Weights of a small mixture-of-experts language model, trained from scratch on English Wikipedia.
Training: a variant of Muon for the experts, 660M tokens.
Below are experts of layer 5 (counted from 0) of a mixture-of-experts language model. Rows are named router (the router's row for the expert), gate (a neuron's input weights, with its number), up (a neuron's input weights, with its number), down (a neuron's output weights, with its number) and show model dimensions 0-191. Each number is 128 + 32 x the weight over its row's rms, rounded and kept within 0 to 255. Numbers have three digits each.
Before each expert's rows: a language model's description of what the expert responds to; "comes after" lists some tokens at least twice as common just before its tokens as in all text. This comes from a sample of Wikipedia text that the model never trained on. Tokens count by the router's weight.

# expert 30
It responds to: Coordinating conjunctions, relative pronouns and sentence-ending punctuation joining clauses, such as and, that, which, while, periods, commas.
comes after: ",", "s", "ed", "),", " However", "ation"
router:141158076149152167135114191181073136129116105203157145143124182124157103111097174101110097134131135127111148228150067169118141140129130126148117128093148132093075137177104159110115116137128153192104093172090139185156165156161185113166116188108129151127122156153119112118157190088167143088157121170141149122116082148045084105114082153077111155123150165162161121089104135224134097111180097211128102118154083126114104126130123087151166114092071122075115144145171180134170130094144133109170161139169086151104137141138164116117180103152190135120116174145128122134138121090132149101
gate2:133163142158106113179174093161086165160140119103072041152107116114109147139098173129159181066124186068118141191106121117153138147144084125111149188113135133117144103150121115135208128154105173151153117163097098166123112131162110167128157118097095121150080123111079070147124127156176122159105100110147104177116132139058133180100112155164148095175168068113154069150199146189159147116130118105119145154122084093166170121172168132128131101157066167074111119109093071172156132103068125139116149168136150189125113155139137123185160091111143145170155101165135156137119108066124087165
up2:132131103127061142101115092186076095100143098108107162095070121117177165083142084153150184145167107184084181127140162080043143087138146156161178100128170168127089179164104143131085177116159128101102105117124132180122163161119096118119137138151119100087143118135066116161041131084131082184148127146119125120162128152142167145131155095117167133059082191180091147091152101114161170097094140110106114136132098158067146171177152138119142105207094111151130153129186133075126135195150129123145117051127129151132114160124126115151139105139100127196095130160102145107123148101096103112
down2:122109153098135103113137102186118106108132132146098095095072136122127140121143105094124155126100128127141091140132143135106151155174147163154159113148104120116157088046173118161167086179150092124092137150152117121130118196050123123171100112119167131157129095163185159103173136104158114202167122125121109106158077113111110124160130116144108107115156127127171106154053122098129088145133140170076167097098186039130180143072191134170139169107170104120143161156087179165107117063083120196138190144168082141177176127084146217136151140097148148111095127146120213151126100118128145136

# expert 20
It responds to: Common nouns naming works, events or things, like film, album, song, line, station, tour, often after "the" or "a".
comes after: " the", " a", " The", " and", "The", "ing"
router:077129121134122122164115130089102135142166055115131111111075128084127167143131096114151126103105166109055159174135067145125125158138169138108154156164113082093137166183074144118139117165154008121131125130154141169130151111127147155117081158064175120159091104158192115140155060129133127228119090118130148099136130138166138108093106172133134131142109126078115129092123156179210122134124137142122142212089084083071087149140104163139120110152111127178180146122103120158165136113166116117112130119106116166126058183099134121177056133117099078152152181118113098133128120083118092138
gate5:069128126234112095056127140120136142169111113103106115088155170193136131135140084092137149130128117133172171179130114104129155138171061118087147142155101115097154120126135125108182143131166108145120118212135078080112156171175163133080155115129137088131041138152123096174121131127120086139131181161131122105165153149182092101192170148103169127149091163122114118077122146146202133127115148095115197142128080136148088130152130108103135133092091163074076115135143166147117128067185133143093153111161157169167132089140133156100158152090131163094156121108064104140102119049174103149
up5:114141137118121146179135108135139108135108121126126115180135087031165107155068203095164151062149158111124114087108111157124133182094124200190092149142117111180115108085170121133100098095107142097148141080150173151185079116123137177154103109181098172154200136142117153156187132160130133116128080092074091080110141101100126152117066097118131155100140149127136115156102116169048123089118100174140087144126177110131157065127124169099172107155150101150186080141097111116131127190140147076168140161127106069147084123130124130131109112135113119101065132170142106057170156171153131133
down5:093116115120184124124102147143109103133151126111127148097181184125097125038143221098102120158111123139205126163135145178144107057106197184113098146121133165109098148098125093114120146135153177162087149127073174091148139110159157160134114153102109087129111125107086093113154138142217152084129121118103167145086141100119184129129093103151064136100141104096107096197065166092080144151062178132058116140193161071086181149168092122129148112149148134132160155113157110119170127121107149175106115148083089126105138149106179108123117130101081117118182115148117177153100162125138150115

# expert 7
It responds to: Pipe characters between or ending cells in Markdown tables, plus separator rows like |---|---| and some semicolons.
comes after: ")", "0", "3", "\"", "%", "4"
router:176087127194119147118178095050133102133109128158115147176122116104112175076122178093122145142034119071141178086116156125074157113120122160104130089131142108083108125130113136150123171094135088116151133137156174150131051165155097141058125139091104110132123108168101057118122148092135095063149128146143171124088079168088127163124124150108062142089129124116028153143106153125107168159115140147162160129135170096092167160081137068147110195106119127121144096120095097068118128122091071141149159069137134153107135147138054136162073133115167125135099112191150138103119112095125098091
gate0:126140079074137131084102124091106144169187110100079115138128125048087150083133164115129089121149117174147160139178122112086124118092086064068175135138106085141164121159093132182171078111171134169126157175136165163150071104144143136138102111070170073106117115101050119096140110152119192108145172134121160119121173131115126138126089187121102164134181140128109086136090103101150126143150096160109024147130146130121054105145095170123186099063133158118115200140117160122132139130073143144125112180111101120105127156163100094140145182185124091143130165163106179153148120103141126165
up0:110079091147083157115159108166169115106165026155080080105148104147141174129117065143116102104120113105098089157114103108112127104130118166133102089113155096119150148069066124124138132130146130077110132142127195123090070132152103181145126119142112128171145142087006103146140121145129154086119152073135130115110166166141068103155149107089156126109131147131203244105142164111128110132146150155105153096128171069115097161182136105115138128177152073115075150120181122071112164113149148148142139114116151183121138146129125109126180129062134133110091070105132094164126134105069135147
down0:103120142141146166107129118170134109121159111161121077148145125109151125181165069156144100119107111111084091151152136086121110171111144150146094150189117078002109170084070149080104137143110129082139139178135130116126079116166129128135159117118087128123094130127147134106111146070152109097089126165146175095144172064099066138156160050101084100107126184200078156140136117167127163129129213080160159126175084123139146143172174103090157140182161099121145106134118134076161169114120146084087117144091201112131144116091112104113145129122055100137179117098125083126114075123121128111